Weights of a small mixture-of-experts language model, trained from scratch on English Wikipedia: 21.3M parameters.
Below are experts of layer 5 (counted from 0) of a mixture-of-experts language model. Rows are named router (the router's row for the expert), down (a neuron's output weights, with its number) and show model dimensions 0-191. Each number is 500 + 25 x the weight over its row's rms, rounded and kept within 0 to 999. Numbers have three digits each.
After each expert's rows: "comes before" lists some tokens at least twice as common just after its tokens as in all text. This comes from a sample of Wikipedia text that the model never trained on. Tokens count by the router's weight.

# expert 17
router:558478485516484524514501497497539488501478514529505500488515517492492530515474499519487447551496490482468492479471441511510527487503550473489491478534480560496537498521509494540495494489497490515508538487521486518485487507497506496446467505505487486518483500494448583503536506512477477484500481513486471475465492438470475521495512521521504486521508504507496450457516518465494511474465500503509494487522491500472488529518530534505541528495487486493475515489485474486481456483517450491524511478477525440463528496500495526524508484555499495446489512497518467482483569541496455471
down0:512460548518494498526511538481490518551467500493505508488545518460495506485463497537506540482517516515479487477510489501500513504475478533506484491475502510498493475516505477526451453509500493514480489499460497472505495523501493472470474557464513498536500555508465471450524468501470470453536481526503541496447493516485530522474537483519503486491547503505523516477504530531518532481510532498481490528462522506510472497500538503482476505504508517511495520520485532473499502533480573527529435510493484479428457482521472507477494515493499504504484477500513465511465495447483474539
down1:499486490475517529515439561536504538539481510528494503516458507511495466500503513489523535516516530494509495543485461477514497471514503466517478482464397454503519490544428467506518527488497503497512496489492509449509542503490490493501468471516529489531458504517479488473505513518477531478507495493499487533492515473472543538489547518494499502463485540515508505525525514483487463510500496508521476495489526460486522515467490550528482516478507505521493553514506493487524520500483515561498545540489502458508520510486494508488521507503550492491487518482478477498545510520537474500
down2:479512499541477463503512502499468485498499519487495423470548513500484480548471510543518494475521533536493492508533503498520518533514489517474488447479482522493464488512523488496513517484490509513476492509516497506531470517535502503528489519481537503497539547503479545496532543496510487527534520494500518491478510483518497525524501455483538534512493493538482502493513522513518520458489495467531498515514488485453479471502528487516490453505520509490552486482513443500501549448515503498476487516539532526511515463409490530462535533490521487474522518508480500507512504559458471479
comes before: ",", " and", " of", ".", " in", " ("

# expert 13
router:492510514512459516537478514507487511521481497477471505528512522523527541515484494508518472566467471472497494512525456494507537463523530472489480482492519527496517550507494545532491511470500518478481536487457534485481490511526504464474483495526501466501504439485461569477528486484512486485527450517513481476499472492487463508515521527475512472505481519509523516489514473476500538496476496498509480502513516474500468536519505479535551506478519525464479511471484463490513522461539485508557531490523497449522486514495474479519533473526470428499480506513523468471486540515523463492
down0:503500524521480505476516483502499508488473504576534492499468472457530511505499525466485507491502480503519510511485512459454516473471576494490484525530490509464504518497516504500510484508500528442509514459495435487521497485512464496472472545487517492525486491472524555536490501534521499488500547485493506467510548516463473507456516526475484480477512493526429487473542490516507472503534487473464478514463482497483509539515498473507488488530492521463509494521469479496495529518479500441486484468494475535483472507456561470493519522487485469509511501482510514488544508522499465479
down1:485525491486487496512502571526468493478520527493521453473481508562483503465465512520495515478503480474451539513488483491511506515432507552519467488475512508478504508521491567535537469471488499551522476508467478517446502490442497521511487518500502554482512448475479494481515551480523517446473511454508502486481497508494512522491448501507501485511508486514506458497490465457512495541503492478513495509497529457519531466479531480463489502490497504478482508503509510480501490529496485527475536515469530492484514536507514507502504478526512479535466501459463537466504475495517513515
down2:471502500467553464468475473536481501502496517487467486513479493531532471514503450508520494526480502450541499472473526465538498475496492537488449501488484546495538508552496482518446498489544522514501537514459476453528517512524495491462449449504488501499454479497497459478489502463511469475484478507518527491524530481485519509479496507530493486498513483471486521478484454476489508518477477479522464531467509530513516476483532504461484490476499484483533511500489484509480512544519512523542493473469517565491532498497464523492477497453468489469508520535464485494510474505516530533
comes before: " of", " to", " in", ".", "ly", " on"

# expert 4
router:566494510498478524516484547501468512525476490438476512490482491538570492478490519481496475523486512514504554504468506469482477478528551486477507471514462476509545507499527492510478528479497497514474537479474454490471505490504512517557486522516524502510492469493537513476523535465557494497473475517499492506523488449437503512517522531485472475524474491474506473471482464500538527484512517538497545508500502459468485497521519552479511498470523504528490483486464473507491495458497471496491527475470482479484504505514490524483493442507506468461476503472504528485470507492529482463
down0:471521460481454481490497495523495523476484505505534496529482515459524529486519504465494487482487474516463461477536535502538489515518422513518461491480540471491536548518464485512491512518499513509525523463502484495498496458541517547501480421525492496493495523536518472473519474514519476496505511483489496458496527469471445460518511495505510536472475497495522533487499538498490489537512447502495506463531521509476510510525518513503589492499516516493489505471515512495463506522483487463479484456462532536479486517494508475487484497488471480482499491542488464496506530484525465502
down1:519479469523492525546480460480504496471520455508499492462575509471453520499514530503461560498515465519491479527515529496501541503495486521466447499476519496534483485484474516487508452500482520488465498485487502531542495476455490486444487524538536542530535497504474486503500484482531517470523501493500501503539471484518506500498483503505461510486495500527501488519546516532502510514495524540476509480465532484539457494543502497496488530503500469470559504516506452497515506482525490506504463468529515520512480475474461509439501489494500520458507502486522508520552510540545501513
down2:515493529477494455521497517548484523527495499530508474513486512539511499544488506526493494505509503564542514463498485477459500522504476508524494523530503484477477476427484495469498511511461491481496486499446526479511505526521510450529497504505530470509509506503530487511556519478530532491523462459493497461526511492476521523486528502531523481533458527515491504487553500483497522471499512507514568528515464482532552488509541499520509465498485538492511462498532506520460474513503517509495528467504486536510503447509498482529494504557506459503494506522552506501520465487548468511
comes before: " the", " ", "\n", " a", " The", " first"

# expert 3
router:532493502503522479547522505489497529512491496483485480488506476496518541568488522493445486545518482497506499511517503508468505485509551537484513480534467514468509533491521481520479524508528490538539534478522529506476490521525539478516489481502519493517512477509471501483540501499519511459477490469525469524488468488426512529488506507524525434501491506487483513514514494471505496497517520493534506501513532509449484505510540486551456524503532485466485482474494495529535530468497434478523515504445476443491510469468469546482548496484516477512494493494508533531480511514546502467
down0:457486467530493493479492513521488480522516535467489435493494494530499483508479473457499498538497463486511495515507471502496494464533446464511558493485502511457472510473515489508506471491534507474491519479486513454534461557507461473499493429471505473517492473504507533482486508504482503459504505487493539478528488489480511544458469503480476506485526501504541538491471474477490486522514486509548493484472499487464525484487487456547506534464461516485497448515481498459497500518517498496494490508498472508524513497503470499529498504497458439471518538484518524422484498476526492496
down1:481467566516495516535514536515488509525499502473466514443524496482495498489503517524479470507487493479500485515511507500488435546524509517543459529508482496452491486526531475496453507461470443545509480488511487487482547550502534479508502497483524514465509557469507502490474491538508470507481467484492506498485472525519490497561488506478496513500503531511485488457507476452466517518507506539481479418492484505516535560511500494515460512488482477486471484492538486483501512455487485512539502475485495506494505502483488514482465512466537537526484485494467494482522502470474461501
down2:547525487472521501525486490462469488503475508493549493461503461477508491463448516499485498476559481493475521474512484481526514510516490509505534489551500496480507476513530503480529496440520481459553518491470443511513509493506506494507491524476555510477527450474531479502493488480520490541483510508496520507506509456502525527478522480507487456530491477502460490491529480537482543528469518515482467455512497473486524474517518496463495481504486521458485520539526493459485476517532498503467525495479480528521480496513504510514478532468521573511462471466475507527530517470512462467
comes before: " ", " the", "n", " a", "v", " re"

# expert 0
router:502488531517501528515489490500476497538469467518467474483529538514520542500502516486486461497448483463478506474496423574517546529491539496495510484470483544492505522510513492537513505468482513505498547510557501520479503529509490513466522515524518474563498482471477542502562492506497527508515488488485501468485485459484481495518470511475511516474504521511547488470498520510513522508518529491498503480487526517462525495504540522486525516488528508517485503482459530481481480469527468507535536486455530481532470502479521535466516455483522503491510490497496495525456477523551476465
down0:498562508502552523489511515519503513493494479505482477461532503506474482491496445537512467492486479514463502550530511512518517531503484491482491509566507523507518493487468527500457510516521442511466525491461497468438508509507505463554482518475480495464515538490484492494488481551501522546512501490505515481530493493441471503512509469482531530481480526488529471478507500515490509471543484503472488516499515493511502484458503507483502509505470548487490506570484493509475482490454459464465519508438501555509486486492473457473528493487497500489487511535450474504515484476495507530
down1:469505537502483501516522489540500500515466451481522492513537516524517521543543486509480476512489530503490485499528490503526495486517489530490509496478501492542543495498501500483505525513467508511512486507504473502516533506489476479487534503461476503516576502487533519478528526488477477556461558477493512488525523477464509476484479520507483498528490445498542479527462493508497484519481489503460542503560527496451545512501526447502477504488449452455518461468511496577514504539500452538518477469529499456486507509518509518467510524485516480492504492515507489494482531480474485512
down2:490444488520527477506494552479492529501479559529525506479523509507507477547510522549539492497539501511469507522488541534473507540472485548522500483465503479556503466498478512454458469542536507442483491507501464481507505473506508483504522505482517493515455482503503506547437498488498474497496534462505500494498507501524497497523497511461491506475492517508443477510539527502460460452535493512453518528467532511508474538498525501477459508488496501505502473474507500514503474499525526530514495501510481541528518490476462512477480514445487505472495505553473493514478525485524515482
comes before: " |", ":", ".", "%", ";", " ("

# expert 14
router:518469509523514503501520464524510554534501469510497485505507523526518514477477507520492496511471480499485522500456500578458517511521520500464478462508481492489538507528479518510499490506526482498472541510530460502453520504518486493466507507544464485553465494505522516491547484484533523497497512493537520480494455485450494502548556502481524486494436561502522513474478518493494499495525518538514536490497477462469485484478520500520498535476492503506493528478474499485492545456511500533539517493472487491526482499454501530477538472493513518464530490537495491492460528531528454464
down0:519463469487502495506527452492515499509480471546548512493481510520529498501494511493526493455522493529509463473469526484526467492531484445471517490512473464538482537474519472487497514470461464490512524472468466524513504497538486468491519490533500538552534489498531481574496517450515498472528517491500481520493518516493524553518487485499533487530479528515486467518509505512481464519488524538526470492425534485499509502530513481535517489499480455484506501531552519506481478462518511480467552526493508506502475485504534523481518506485485493480498531517561474531528491488503489494
down1:521560484518483498488510567557501529517469505519483482494522535466500475499502498529507469530530477515544531500503472521496483494500493481534507515497507503532481463470514502478544495540486497463457476448498480502499504451517493480492526478494475501556504513484506500475514495476445556507501464528505505527500478530530497550535466527542505477519496480487466477524553511505482496555459528444514510514476521462522485541497458527464487524503488486486527521530494509501496528530488483506463480495503458506518517478495450503477482551500477493520474477484468513521506496489498475512
down2:512421521498497498482526514518508520495507489504533524470475519515497505525484451471476519488486534517503471462478547488525492499539508506519547524512457504496457513496508525484535501522484488486518472514506497474502506548532513557498510527483510467476525535521503486513535542475463471485480517512478483512541489468481485476516550476504466514494449457503490520507496496508481484520498537477503449497495516533478542543442502500522511512519548497494493488504479503529553524508499545501550483495464491501486524519454492524492452471468507464503502554482488514481489510492515539545
comes before: "s", "20", "S", "C", "D", "B"

# expert 20
router:548483555537484521510512491466482526508479514466515488469535533525518496502490503454486506524465470452459533534499494466495510485508547476501485455504494496497516543486475545485467514487509475483447552480536493494489495505525565489478492511562480480495518492503487488499526504457523529488533508521481529490513508489487491447488527447458473516485490492502501486510500518477515553507495490544488558487471531463455515511514504543482493523476508498500518537513491506499510482443498496453505536483507540457477490481492496528529519521511505540491504537514512517522473522495518520486
down0:469491473545511517475470527500496487487487509503496478513483534486452492496511489482530515518509477527491498479521502459538469475459464519511494517501528461527528495452531506494503520547552483498505464482511548492513471543513478490527540481479531503523534520532459486476475530489531499493534529532488512547495480514468466497497495511490474470475476510505508474462476469553482504490535464526511497508490514522509465502423470485502510560473504468510506487461483504450498496528535486501462514544485470498501515475483508508511547494510490495502449525483480499502488459473513561521
down1:489469540518470479499490500505504466540459514503479492513506511537456495516526456543506514457525529462496510462529535518505513532538505536516527523512431481483507528527536507513495504520472481493530483484474484509506515526494466480534487526526461503496482552480497500469542530512496503512475508531511518512491546497505474496515489515499522498501454453464520474488463510521494489496487488493504490486503476517526499530479533510505471475507452509505513485518467488504495479577532483496476509531452513528535520497510505549500575469486515485503498456536495487507449531528512511447
down2:510503506516497511509526453491511478477488465478511543503481507470496517460512491466498510485517497514463531485490496524459517479532538496510470534529508504496476523508490504504513499461522483491562459524505522540533529552519472477514567510495508493493524502491513527504516477510481449521494572509487514517465515526444499471514494480491498498475537462504495503506487463504482525504484540489500483486509504468531500476479479480546459509532499528518524523457520452506524506557525479507487482502484458513477518495556487464469503517514554468569534505526493512466503498464498505471
comes before: "\n", "ed", " The", " was", "==", " be"

# expert 19
router:539510496502509505490488479489439498513488446457483511512488485523531488477483507466462505521505498472498526501484490531465514497509515471485529499561470496475526499496528480496474525522494493486489541490499466501488502493509544434504471522478476527496493479475543532489536508449530513495490491530483487485472454467431512529501506571492511481482453472519484505500512518509512488504511508548502554531501515472487465481513486513535487529545507486499488480513485539481525493472471478518502508517478500522474486470518478508458529430500535488466479480494490530517452506515506551462
down0:519492501449474479461509500466488534500482462500537465526503547529484486541492475464538501466490501522463501508499531516538523514479506514470530480567513474547505468484523505501531462526515526551485477538521529506507490509467504540513502494471491497495534505481483534508478522475505514498519489488501498495556502471532534508496504514495467495499524477491560492514504515542485491541499468540505483509505519444501490483498479479453474489499452441482536495479500540489531465534505551486521500510496546503495478501496477485517541491500492432488482493503497489517485491506486520440
down1:541459505534487552545496455475514473467464499498508545536507525521520516485468522518494488519481503558478466502482520497494495482496486469505458510495532492495497450497527516490496524542537503528514458492533487549456452439455481472468480536540501502501536499479477507515549477481489500506507478470493528480499513495519493495432515521502534521481486501483551498512491465452518482462529500537487494486547518463495494495520530502461476501481528516524477528516508539497533490497476494485471502482521503499478508484528540518486472497455489496505521487492498530449511518501517485477
down2:539541482458494520489460528510489503508476504496484486526482514514472516481505474464556523494531525499528522545487503470521488516532446553522508522497458467515499497522494485497547534530514512477456473550518490468472536538491482524517513544511471511497509488448444502507450452476491490517457487512468525489477446470486490479549480506479494523466466465508509493517475474514507483491506511461461511507502467454515512515523512477513510518478521472462504480515511481480465482558503497532494474481496541479513469526453507492497525468490495517519501513498490483474530483502487476520
comes before: " the", "-", " 19", "|", "\n", "=="